{"d_shared_expert": 128, "moe_layers": [1, 2, 3, 4, 5, 6, 7, 8], "balance_bias": false, "init_std_router": 0.0147, "lr_router": 0.00121, "beta2": 0.99, "seq_len": 256, "dataset": "wikipedia_en"}
Below are experts of layer 6 (counted from 0) of a mixture-of-experts language model. Rows are named router (the router's row for the expert) and show model dimensions 0-159. Each number is 500 + 25 x the weight over its row's rms, rounded and kept within 0 to 999. Numbers have three digits each.
After each expert's rows: a language model's description of what the expert responds to. This comes from a sample of Wikipedia text that the model never trained on.

# expert 18
router:475511551480512501474509488495531503470522469515473524470518520528506522494475548466522552462520492459489496473519470528515514499510519537481506472526519488511495518480509497493497545504472473517491512543486532517531538493505535499472496464447482517526472521541460474512510516480535472520486481463545495501506525456481529526509500542491485528490492473519520514528472497509509521522488492460504517485480490521545472485542540476462476486548491543536462450525479500500474515528538498
Raw bytes, symbols

# expert 48
router:466539535471531477479532487477527517492537483531473526471511518507520518484468536478516522470511483481487486476528466506511510475528523494477477471514532471512512516458510478502525538517470502532475525536475524526511504483483546471484480471468473526511476523513478493479512520475526500507465474477524463532476538457488534529479466519496489520464479481530528526531478483516545530526523474479538514507495465525513463470522518476466479458531481518519499474519477499530476469526524449
Determiners and name starts

# expert 58
router:454534531492536509497540488495509526494521489528469523474526516483493511504481538465528508488516493490461478476506455498531497454524508475485495483536521483545537514463496475506508488522498475539466514549515523561511518481459510493485479456468485552521462553533471470493506517483542475514493468486507485506492511480490495514489510526498462528462467498525505510518473525485504507517504465502528567540484493534544495498502531495508469472506502528516481468547458529499493495533503480
Asian and Slavic name pieces

# expert 61
router:467529530473518504477526468470536526471534483527484534471531527507518526479470525472519529486499479474479478470528466513520512475521535493479471469526520466513510521484520485519518535512476488534482530533483532517522512481496529482461458480463479522521475529530471476486518521475529482514471476472538468526478526470494523541490474534468479530477485485531533512514461485516524531519529472479539531511475471509526471464526508488474478468535486527519475467521475495529490488523517469
Sentence starts after breaks

# expert 20
router:472513507481511533464495476496528492502505467499496502469519513510512507484485519440520510465479458487496497503508500536514541491526505504496495463516502485527517524505535471517549523450494486557482498536462511532493545483491553465470498482464442521515478505514460469476514535494511474517480466460537474525497527476481540528461445509479481501457502490528493501520495501525517515520520495485506506531485462521525471508551504478464469487501488512544490485546457499522468457495498498
Plural noun suffixes

# expert 26
router:489513523487534496479538478468531532484529470516486535474510542482529531484488525476522532479503466480468479479522467522510515471521521503485470481534528479512523516484516467521526520524461490533472520528478523520531519475488524496463488479471458529522472523530479461488523530465523490518472480481519463528486530470492520525471478528483468522484494480540535514524458475520521526510525475473520545512474464507514473471535494475465469459532484525524487469516461512530495493526517471
Counts and paragraph breaks

# expert 9
router:480525525488534495481532485464519525481528482515478527476515522501524527480473521478516541473508466474470479466531469509503531469528527499480489465531514468541514516477526485528509543517471488521471507538474533513524509477486538485481474481460466527512464520528484465486514518471536484536467466488529461517485515461506522545487468531469467525486484486539529515524472493521520526518533472480529523511478463518522470479539513481480473461534491530529488476522465501509482488521518474
Digits after decimal points

# expert 54
router:479524526478512516477535466473540517468524487529491530472530537502519529483486546461534545474513480489478476472529481514514521489523534503493471488521519469534504521468519478527514518500465485537477516540477533511521514478492530482472472478474469530511464524533483482482522517477516482523469470456526457521486541483496526528499469526477488523483498483536520516515469481520528521524518473479542533523484466520530471475542520475459480466527500528523486473532467518514498480529506484
Clause boundaries

# expert 30
router:491511523497507509505511510478505515492514483494500510469523525520563520490509517490526543494527501488489475490505474512535525455514515491438444457530521467540562492480514473536510499476478491522445505521499535506522546484492515478499477495461465519538452539516514474485480536453513473497484473468515471504489492480485530514481449513487502504482461492515530557485483504522505505535498501489516546511486464507521477485525515497479477476558484549521492467517459499506492471523517492
Middle syllables with s

# expert 46
router:481503531471526477496510485474528534482516491515464545472510511488511536488494539466504496478521499464481490489521453524506550480537510491475473451512513494492529526479518497499502532511494496507472516512498508533520520494504517489493504464480492530513448520495476466456525535464521495562499465475544467540491515463466536510479469506475522521462465452537539526509478505520510516541525490484514517504490494550527490490556522485460489492501490544543488465526472487523467492522505490
Adverb and adjective suffixes

# expert 45
router:502517536481511493504550459473508494502498516529480522476516507529516511500458530477546517466505459489504480481513485517497490490513500493461484491528535486521542520470503480492543505504474473532475528530507533512510530493473542459498485456452438488536485500514471468494510537461543489490500482486526477508470527490547520524476503529503487510482490483542524508548458510514524508543547484505511509522457465479512477477506536488497493452527480496503486497535464538533485455489525476
English given-name endings

# expert 10
router:492532527480509471485551466476534528474509456560496541479524548499537529490494502445501512480511479489492491471524471521509515478538515503477474491518542472535508534511523484537511510505467473514491527517468514506511530466499505485469448480467507497501474509545499491498511511487549499519494461487518479516495517445486528527471485556471458536482462485562532523514483478520549520507538480459527509503480497520518489479532498479493487470514497527511494466517479483487501507512508505
Digits in numbers

# expert 43
router:456503520508505500485525487476539538500495477519438545460512525481522520470468531488510502486508467492463485478508492505529519478530520492485505495504494473495554523466509435518531509511490504550474534528497508539554522496508518477480471469482503532504466522525480467485537518491496482523468454466541472498502537492536527511487478515481452517468496473507504525514455495497540523543512501469526502532467455506514471501533504506467483476501460520498471496495490515482513466523513460
Biography subject verbs

# expert 8
router:475526531477526515468518481474520495468518494521474533491529521496518525472466521470538521469518462476477478471531471517519525483525530493486482473528513478538520519476530468527513536525473483540485506520479529533523513480492528456483468470481458518520477520532481483492528523474526478515486466469532471529490539473479530538490459511470477514471481477532538536527455479513525516513507474474539521520472474510526484470535492478478473470521491533525478469520479498511484470516516485
List and copula connectors

# expert 2
router:482546530484540500482509469463517503480541475521461517478492529503516526485485531499540533502514479490489468483518481509485513469531535502474472485522497466503497528490514510510535521520460475514483487520487517541519480487493553507493480459452457499506441540509481480475523508477519509496473506479526463519504509478487515565467460539478477497465478456525528523505505511526539494525503483484523507544481470506525508473510533448481466471544485521515471485512505501548494475515534508
Roads and place names

# expert 40
router:493534512488518507483520501462513529474513495513470527469514542516524535461494532485507543487530471485481462468526475496531512498532509503486496454498500485513508502487524484546534535480465504535480485554487515551511497449501521445457458497470490532506463509511487489480524501493527468527490464485513482542484532459540525532466484545463478505479478496524514516529495487517508515500507484470542490536456492524506491481535513500454486462537494515518493446518460503495511508496515485
Leading digit one

# expert 55
router:481517541459523497466523482472526514459520494503461517464525503507513514445479513483519511510488488495482448471529493524530517464508523477481469471552511488533532535511523464482510553459501517512514514536463500506498511494503519488506465479469463509493472507519437473475508545498505479529450481475514494512468528481501522499476488527481501513479506477561533512506503534532504542515521470499505509522451445508515451488518523484481493488502485510545459489529450510502496500494507501
Derivational word suffixes

# expert 37
router:483521529469538489474531478462535522472535483523482524478532528480523529479474525468529536487507481475469490474534461517507512478532536488481479472519518478527510518476526485521521524508471475535475515534466536527523506479492532493486463486466463523512465527517478471472513514477527476518469469477519470523489516467507526539480475527474473530483481481545524517527477489521525527523523472473519528516486465525530466484519507482468470459522488538520487479528466500518482480528527476
Table-row numbers, and

# expert 6
router:484522509481521489460511495459552514491510485556495529480527548487530512494474532480520531496491489488484468464510479540512518490520522504454469488507514474522524501498507491524513532510477455523475519522486509505513538465491532500484475481468474515512474512516493491480537514476527457520486470479512481503491517470484527550474462550485474539493483472567522521539472481519513503522522470479534524519467453486504488475542494489475496460561472521525507469518472502506463502532520492
Numbers in data

# expert 44
router:480546533493514506492535465476538516454508463510492539492534508488551512490503506492505512490511470469493476497509498546505527455497503475465490456543502500519524523490512489502538527481477481521487513536499531529522528487464535468510459451458488497538437514556476475504524512462542477497491502481512486494495495517512485512483475516498509495469482489523522548538510508557515536513515451466529528499482484523503485483509513470496496498510481521535467480533434501492503476528522507
Mid-word stems

# expert 25
router:472521526478540487474522474482539528475532478524478522475530531507519522484476532471533523479509473474473484474520473505509524469533536500483478470528517476521513513485518489525518525512466479525472514536473538517520521482489528484472480479473478524516466524528475473483516525474526496507475463481529475514480534460498537544479480527467482531476481481535536522519461480523528532521530476464524518513474461518530470480534507482475471472532488531518474474537470495530491477529527486
Sentence-final periods, series

# expert 17
router:489510518495541500473515490469510489458526486549462539485516537514491516496496499468523518477485467504519483502511489526521504489530513473501496466566542470530504567503525480496558524511461493528503539510500509526486536493495506460457477462473482508512472536508470480448508529448503474495477497470513479494469525486500487528480493518494490536477478480513512556528464528509520509497518470486503525483486457537526457488510501483486509470515484509548509474542459523503458492499504487
Mid-word syllable pieces

# expert 49
router:501544502467503521471558485455517531489517491507497517487519532486510520479490535477513537461539467482481477495522449527550515473512517470466505488531532485533503522472529482527518517477465482517479525547468506509523525456470518489466472486492496522532479559509490489500515529489524456537453498476530492525483525485492535528493473509467500513488497465518517504536466495538536505531526486485530515502476493510510477476523513469460496494556492530503496491537462509521498501531510466
Paragraph breaks

# expert 5
router:479517529484540491507545498503537490453530485508461527478530531479518538501485535479515501480510479459488479465517452505502513496515509507501492481518549491502523515499517455513512539485490498503477533516477511518510511460470547491477477482472491510519478521550484467477511533495546481519484452471551491510492498470524522524473470558469477506504463460556541505493501497503529513546535487462516507509497464518526476469508503482482479472535482540536488476517460487513496488529500470
Table cell separators

# expert 16
router:472520526477531475460522475471530510476516489525477524480538526485525533482475530475516535482499475470479469472527462518510511474532520499477470464532520476525516517477524486525519530509468469532462516525480528518524517472479535485480462480465470518518476525523483478489508522470526481521473475473527460515490536463497517543494472523470477519475485490530527529524461477516524528523523483474529530517478459513526469478545497479475469468530480521524478466522476481514475484523516485
Numerals and short prepositions

# expert 28
router:482510520485533513484524465469552525488519470525485512489523530507507520487462530468526541469501487498463489460529493511503545476541537503480478462518524475517505523496512472515504542499463476529482496541482542515521505489494525482478478482466467534517479515514467476481537521467535490526490494483518468524495541469496507539477452527491484512488484468536533506512483499532523534521519486482530512538468462510536471470532509472468464462524492522524476486530482466533480483533512479
Places and institutions

# expert 7
router:475520521483520493481534482491525528487532468519490541492533518512528535469467527473531530491511474497463480459521474510503510479534525498474471465532517476508529529503508468523524534518467497536473505532477533532513521479486547469472458470472472520522480517531474477488512524453504487524479455477531468512485529465516511541480478529472475538480482490529536514509468501517526522507515478466518522521476459512526484483518518477458479475535491530518468478512466495533477482525507472
Abbreviation periods, name fragments

# expert 51
router:440533545475517509511534489487525521495516509509475538475512508521532504481450537476510497475496466500491483484497479500506509474552521469449490489488515478511537518461511481502525495524493498541473529544507512545539537510505550487470469462449478531510493503528464497510502531465545507503499486473531471512490517474489502527480492547486466507493470500524516530552469488511530524498521484495516511492475496521523460462527501460493484499505481522526460479525438509507484486517540478
Foreign surname endings

# expert 12
router:484518532486544475472529473474506509462537471526477520477533521530518564501500517479505528496522495474484482433525461502505503479514515529490486471511534482504526521506523478523513540504480483499494505521474522513516519491485547487485490483455480496515464519531469455498512514480520501518474477476552470509493516448500523511498457534473486511502496480524535527501463527530552517524549477469515543516476487530528473469527518469497476487530478517517456451528471502519490501523496495
Table cells, noun suffixes

# expert 63
router:485522508486518516467546463491541524485531480515472539479514525487544533459484524466520529458496471466455486465555484548522504470555504501455463499541508475534547516496516472507510521463496478531486535520482521543516518475481519471477473490483484510517489529513492455465532534500513469534504474474504475523484518489515532512460486499494481520474484487529523514495455518534505511521526489481503516493464493492514481479537484469502459469517498519530509495505482496528469468508526497
Participles after be

# expert 34
router:471536527505542523479512468486509502461520489549481537476525526531517510482489502483518533489513483486463508480492460507488516509545555475467501484494519476497524515462505499533510519486451495513477514538486536504529491469450531498482484463436517527499476540520505467492484497449537484513499488490521452533480533478475538510518504518468461537479497504504502540537506474523539546512514467479524524525510505536513514471493499494487481489542452505517489479509478521529476473520501469
Foreign name syllables

# expert 3
router:481515519479525510467522488472560516459516470523476539487503520502526540496490512466526517483497443476451483455509452500504509485497513505480474479519502469526514532490518480520497532510471506543491512528485541516526536505458530500483450486462485504526463517552488502486514517503506480559471483474536486501483516467497512499508470541497470520513465465526528531521470485526499502518515478486512514514483474500504500492539520478450485460548495558521492462514460498501478503522502481
Numeric separators in tables

# expert 0
router:484516525490562480495518480483493510474528514536475524480536521499497509471496487489521527482505481497505476483532467501518526475540517471469455501547508472539541529479505488512532519485470476537476511516486481502510512484475521456494500445473498513502471530517494473462480560457520488504485473473519469511484539460486523497490486517480500553483448485515498546525467520529516528488527466487490522515457498492527432473506522503509495504539456513531499490523467527530483479480516493
Place-name word pieces